config = dict(
    d_model=256,
    experts_per_token=2,
    d_expert=160,
    norm='rmsnorm',
    rope_fraction=0.25,
    optimizer='muon',
    grad_clip=2.0,
    decay_shape='sqrt',
)
Below are experts of layer 6 (counted from 0) of a mixture-of-experts language model. Rows are named router (the router's row for the expert), gate (a neuron's input weights, with its number), up (a neuron's input weights, with its number) and show model dimensions 0-255. Each number is 128 + 24 x the weight over its row's rms, rounded and kept within 0 to 255.
Before each expert's rows: a language model's description of what the expert responds to. This comes from a sample of Wikipedia text that the model never trained on.

# expert 14
It responds to: Closing syllables of foreign personal and place names after a consonant piece, such as Tel Av-iv, Ils-ley, Yun-us, Berg-en.
router [136 125 140 119 140 124 132 149 100 127 127 147 144  99 103  70  94 170 157 127 149 116 134 135 151 130 135 100 148  99 107 133 144 151 149  88 135 119 114 116 140 122  48 139  96 145 140 131 140 156 110  77 147 129 122 101 135 132 103 145  91 161  87 177 133 117 115 144 117 159  96 155 139 158 127 107  96 109 146 142  92 134 109 132 124 149 126 137 105 122 124 134 150 175 164 157 106 136 131 103 136 175 112  99 111 177 158 118 169 118 158  96 139 110 185  94  95  91 180 102 116 130 110 126 131 121 128 125 117  84 102 138 105 113 164 101 146 162 140 130 144 130 142 109 126 105 108 136 153 118 116 141  97 104 163 108 126 130 144 127 144 149 172 144 156 119 119 101 182 108 141 104 160 125 135 144 171 137 124  90 135 117  87 112 125 116  58 129 156 124 135 157 127 141 134 162 148 116 178 135 118 151 104 104  91 129 128  91 132  78  97 126 132 127 106  73 150 144 105 119 134 154 148 104 141 102  99 140 136 130  89 144 125 141  96 175 131 106 113 109 142 144 122 164 144 152 144  85 124 140 135 110 156 107  90 141]
gate0 [ 67 108 125 133 103 144  97 153 123 122 152 115 160  98 118 134 160 120 135 132 152 133 134 130 136 133 118 116 126  86 110 150 109 150  95 112 158 141 171 126  89  95 146 128 121 130 149  99 116 108  90 135 151 139 143 184 102 138 119 155 153 127 117 111 148 109 135 124 105 134 107 114 144 130 134 103 121 147 120  79 152  91 153 141 149 102  93 136 149 157  86 142 129 137 102 183 149 129  53 160 112  92 141 104 186  90 102  79 116 143  92 104 124 151 129 117  91 107 117 157 124 130 137 103 101 136  89 141 162  92 165 127  92 126 163 127 158  78 119 121 104 136 134 123 102 147 152 101 109 127 109 114 160 167 142 162 121 140 161 134 131 129  95 102 123 129 143  90 118 160 124 143  94 124 129 149 129 113 118 120 119 151 144 143 114 112 147 122 112 172  70 101 134 104  93 120 156 140 118 133 121  87  80 160 128 119  73 145 117 102 105 112 110 130 144 108 123  95 171 115 119 126  98 117 112 100 122 131 151 116 135 136 113  90 177 163  83 121 127 110 120 122 110  90 120 141 133 166 165 118 142 152  92 141 110  91]
up0 [148 128 102 137 108  88 133  95 112 104 175 129 124  80 162 105 119  98 118 134 165 145  90  97 104 124 162 117 103 122 146 119 116 113 110 125 159 142 132 152 121 110 139 165 132  97 109 133 119 124 125 125 167 134 111 120 133 107 140 132 144  96 132 112 190 124  98 192 151 155 132  99 176 125 114 151 133 116 166 154 138 162 154 104 160 145  83  99 123 151 114 143 138 132 105 205 127 148 115 144 119 153 138 140 126  94 143 128 146 171 131 113 110 119 144 125 109 132 122 146 119 132 118 109 120 158 142 131 128 133 109 134  70 101 121 141 150  97 135  99 114  94 121 151  96 145 112 129 114 138 127 123 108 187 105 143 139 140 154  87 148  80 127 134  88 150 101 104 153 153 138 129 151 124 121 101 147 134 109  73 131  97 131 126  75  62 186 139 140 137  81 150  96 129 114 131 157 149 147 124 118 111 111 147 118  92 139 139 101 110 116 120 163 148 117 151 167 126 154  95 144 112 138 117 125 113  85 120  71  92 118  89 171 123 122 154 102 133 125 156 153 137 148 111  91 137 135 169 124 112 154 111 114 164 138 103]

# expert 6
It responds to: Short word-opening pieces like h, sp, cl, st, C, often starting rare names or split words, as in C-ic-ily or sec-urities.
router [126 138 108 153 104 148 177 106 143  93 179 119 115  95 164 126 141 110 138 135 109 128 119 220 133 155 127 126 109 125 126 166 110 163 152 127 142 109 147 161 106 113  85 112 151 156 129 104 136 115 123 118 118 103 101 166 137 151 111 112 114 123 127 162 152 117 149 108 116 118 182 142  87 112 136 137 150 172 143 134 101 102  91 137 132 109 151 141 110 169  97 131 126 128 123 162 171 160 141 165 107 156 188  94 164 101 122 133 172 134 133  95  80 101 152 126 124 101 134 152 109 134 148 139 118 106  96 117  95 132 119 160 159 135 118 148 140 113 118 155 145 127 134 175 106 118 127 169 134 123  99 134 120 181 106  85 163 123 123  94 123 128 188 131 114 116 149 115 130 134 101 175 152 104 137  99  88 120 142 109 128 114  95 142 130 127 137  84 109 145 105 110 124 102 146 188 142 116 159 109  97 159 144 126 124 158 134 114  92 108 135  93 158 176 152 139 141 111 139 110 119 115 150 148 139  83 121  92 135 161 123 162 129  85 155 130 152 111 107 112 113 160 111 127 140 110 105 100 125 120 135 100 141 120 121 124]
gate0 [124 148 105 135 100 122 104 159 140 113 137 124 112  95 120 145 146  91 106  72 100 121 164 128  70 139  99 142 112 116  98 150 107 154 110 136 119 131  96 163 149  76 153 129 158 131 149 106 120 154 128 109 107 143 166 140 169 150 151 132 160 155 148  94 106 143 176 141 125 137 143 144 115  83 145 108 113 128 102 117 152  72 139 141 141 109 153 100  95 103 133 135 111 148  92 158 164  85  80  89 117 108 147 120 152 103 107 121 108 147 110 146 114  75  98 132 130 102 151 138  99 184 159 121 108 131 120 154  94 131 123 136 161 139 128 119 146 104 121 103  88 164 124  81 122 163 130 113 133 135 128 127 150 152 150  70 122 142 122 156 146 146 107 101 141 178 112 139 153 113 134 126 117 118 111 151 154 120 147 102 138 110 118 115 113 144  87  93 165 146 128 174  95 128 137 170 134 123 148 105  90 133 176 136 102 107 139 115 123 160 112 136  70 144  99 139 127 143  81 165 156 128  89  98 122 127 127 165 116 120 122 145 135 178 106 117  91 108 114 140 122 117 155 101 141 100 110 110 107 136 142 110 101 102 113 108]
up0 [163 139 124 146 130 148 141  94 159 156 131 184 129 132 172 132 135 143 133 173 147 130  91 123 135 109  97 173  91 141 138 116 139  84  96 105 110 161 111 147 123  84 117  86 123  91 100 136 116 136 152 110 161 160 128 123 152 120 165 109 143 131 125 159 170 122  93 132 131 135 112 126 141  95 123 121 140 144  96  73 142 162 125  95 104 115 132 127 124 160 113 135 173 134 135  83 113 178 139  68  96 130 119 165 124 128 159 104 114 113  95 143  94 122 122 116  93 162 140 127  87  89 110  80 147 156 110 122  95 106 146 114 152 114 113 118 120 156 119 143 128 124  83 131 162 141 148  96 172 145 152 107 119 136 106 158 145 111 136 158 118  85  95 161  82 139 149 133 136 148  90 138 127 133 153 127 126  63  98 146 133 144 124 137 135 106 167 148  92 155 123 153 141 112 138 107 152 131 106 130 138  91 157 131 126 139 105 136 122  87 142 107 110 128 154 152 121 174 167  87 156 129 126 118 106 157 141 137 137 135 153 117 159 136 127 142 168 133  93 136 117 100 117 136 153 125 162 144 159 114 179 187 133 132 130 129]

# expert 16
It responds to: Lowercase letter pieces inside foreign names and technical words, e.g. Colacur-c-io, Viní-c-ius, Santa Catar-ina, van der Meul-en.
router [164 103 131 141 141 144 164 147 101 110 160 118 136 132 107 125  84 104 134 149 124 137 123 196 134 140 126 114 133 146 124 169 140 157 178 136 143 126 142 111 117 115  76 158 136 166  81 148 126 148 148  89 172 127 105 120 116 127 108  93 141 141  85 129 133 153 137 130 133 100 153 167 113 132 133 154  68 139 103 139 117 131 128 174 178 136 127 124 140 125 166 121 179 159 126 144 158 150 117 125  89 185 106 109 127 137 161 141 147 121 158 115 126 105 146  93  61  97 140 110 132 133 154 117 125 134 110 118 121 143  86 111 159 114 165  89 128 148 148 163 177 124 118 129 115 107  90 178 123 128 148 128 111 170 155 154 119 147 121 107 144 164 169 146 169 123 107 109 184  98 111 149 160 134 155 110 132 115 122  94 139  98 108 127  99 133 124 104 128 103 164 122 107 133 166 134 116 106 181 102  90 119 165  96 129 129 129 104  98 126 121  97 137 143 138 108 138 132 130 117 134 112 149 145 103 105  83  94 117 161 117 173 184 172 133 138 130 144 119 136 137 126 104 108 144 133 143 128 134 142 145 116 144 106 136 152]
gate0 [122 148 141 112 103 120 131 146 127 181 157 136 163  78 144 100  72 136 172 132 113 152 146  87 117 127 109 116 119 149 137  76 119  95 174 134 144 124 121 107 147 129 139 102 116  98 127 151 109  90 122 104 131 137 113 111 134 155 126 147 134 158  89 110 125 162 174 150 134 145 127 158 125 120 132 157 137 140  61 123 123 129 162 114 125 174 132 111 126 153 124 129 164 159 124 150 137  91 153 126  80 157 123 100 166 118 151 109 148 109 123 106 119 113 135 115 156  75 124 132 147 148 108 120 153 130 135  92  92 109 133  97 132  90 125 173 140  90 150 125 108 116 114 111 163 145 121 168  98 141 156  96 160 130  93 154 113 116 106 160 147  88 147 152 141 148  99 117 175 174 119 165  80 144 137 150  91  90 132 113 143 136 148 103  87 116 127 154 112 111 111 122 151 127 146 164 129 118 121 112 136 146 166 162 152 118 121 109 114 159 133  96  83  95  80 156 136  55 152 139 146 125  95 130 140 143 117 161  87 145 122  94 123 151 115 104 108 123 100 127 144 134 136 150 118 129 163 105 111 169 127 117 114 118 109 124]
up0 [122 100  90 140 141 184 128  95 120 125 153 153 146 115 101 112 147 137 114 112 168 133 138 164 119 123  91 106 126  97 107 117 123 187  98 153 168 115  77 144 104 139 109 163 143 119 133 120 129 145 126 113  87 103 127 141 120 142 150 109  85 103 142 148  83 126 153 147 111 115 112 118 141 114 124 116 146  66 122 120 162 113 121 115 141 151 123 127 132 110 105 107  76 120 119 139 144 117  83 127 117 116 123 111 123 164 170 156  91 138 145 138 168 152 120 113 137  99  89 133 114 147 113  75 148 103 132 189 111 179 125 144 116 109 132 126 165 163 107 116 130 125 141 100 105 116 146 106 145 126 170 123 130 157 132 100 118 146 139 108 112 106  87 106 131 138 108 187 117 163 175 115 168  86 152 121 128 115 120 155  85 157 132 115  87 117 121 133 137 174 167 107 119 114 136 123  59 134 117 141 168 156 111 157 130 156 136 125 130 142  91 140 137 119 121 139 158 129 118  83 103 143 136 139  82 148  88 106 157 114 137 125 163 110 114 165 118  69 135 157 147 137 131 115 145 139  87 156 130 146 151 142 144  94 136 129]

# expert 4
It responds to: Pieces inside words before suffixes like -ing or -ed, such as foot(ing), ecut(ively), and phrasal particles out, down, off, over.
router [145 147 121 154 132 149 134 119 110 140 140  95 174 146 117 130 165 150 123 114  98 145 100 186 153 127 137 117 144  62 104 122 123 156 150 145 114 105 134 202 116 140  31 130 125 109 146 117 142 149 151 102 123 110 128 158 104 143 106 110 148 116 133 135 123 119 141 154 110 102 110 139 110  96  98 110 160 164 148 153  79 105  85 128 147 101 140 153 129 124 133 118 135 121 131 151 181 138 138 140 103 125 134 122 115 123 150  96 137 150 133 118  85 138 103 121 137 116 137 137 130 171 115 136 142 107 127  80 112 111 127 154 133 126 133 155 101 133 127 163 166 146 175 165 159  88  91 162 127 114 113 159 122 136 134  73 148 138 118  93 137 119 170 174 125 100 135  83 155 131  98 117 133 116 134 118 121 143 158 105 154  97 121 134 167 120  94 155 110 124  86 157 129 105 123  83 154 122 136 119  87 160 127  85  90 171 139 102 129  96 120  80 126 133 133 133 146 157 107 126 136 123 121 155 139 142 108 165 101 135  98  88 106  97 107 126 119 131  90 114 137 139 131 155 114 116 121 106 173 109 118 161 155 106 101 132]
gate0 [130 145 124 140  94 130  91  78  90 141  85 156 107 136 142 115 143 124 139 111 211 129 119 170 148 141 140 160 117 145 138 144 144 137 151 147  99 164 126  96 111 119 137 106 168 148 155 134 151 102 146 101 138 119  95 136 133 135 141  69 145 175 139 143 116 122 104 118 118 127  88 126  95 164 112 101 112 123 185 125 125 145 132 167 103 116 151 137 125 127 119 115 142 154 152 178 111 171 187  96 140 118 131 167 171 135 140 122 134 159 146 113  95 140 114  92 140 165  99 119 179 140 153 100 103  61 128 148  79 123 174 137 118  96 164 115 148 108 179 113 142 130 130 150 175 131 137 139 123 117 126 107  86 136 107 149 103 164 111  66 121 135 103 159 137 128  88 128 102 162 120 136 110 145 112 119 116 148  62 128 144 107 131 118 167 128 142 137 112 122 149 147 173 146 147  88 141 136 103 126 112 115 127 131  80 108 108 134 124 129 136 133 133 127 150 130 148 144 144 108 118  93 108 106 151 133 107 142 131 126 152  82 122 138 155 111 142 146 121 123 100 125 151 146 114 114  99 109 136 131  96 114 162 101 121 126]
up0 [118 136 113 133 129 119 102  86 127 137 103 111 137 130 164 123 128 117  88  82 171 103 120 111 145 138 109 105 137 142 109 135 128 153 157 173  86 112 119 147 122 136 119 148 139 132 107 111 144 144 146 113  92 127  86 114 163 125 138 135 149 130 143 115 126 102 151 103  86 122 139 149 110 122 101 135  98 191 159 116 145 155 136 138 145  95 116 138 172 152 157 116 125 142 144 151 100  82 132 103 170  85  99 152 149 113 160 130 151 119 158 121 110 111 139 131 143 141 147  84 184 150  98 170 149 183 118 131 117 122 124 168 188 132 120 133 125 102 153 136 217 156  94 107 138 101 141 119 123 121 124 127 127 139 137 150 106 112 133 114 124 121  97 161  74 161  38 127  91 169 113 145 128 155 149 136 142 186 136 124 108 156 122 147 120 115 183 113 127 152 127 135 124  95 135  69 145 129  96 105 140 126 143 131 103 116 138 147 126 131 107 144 118 138 119 163 130 133 137 105 127  99 105 139  94 100 134 145 128 135 125 113 139 118 134 129 154 181 106 138 112  99 190  97 138 115 151 132 159 110 136 122 132 123 113 135]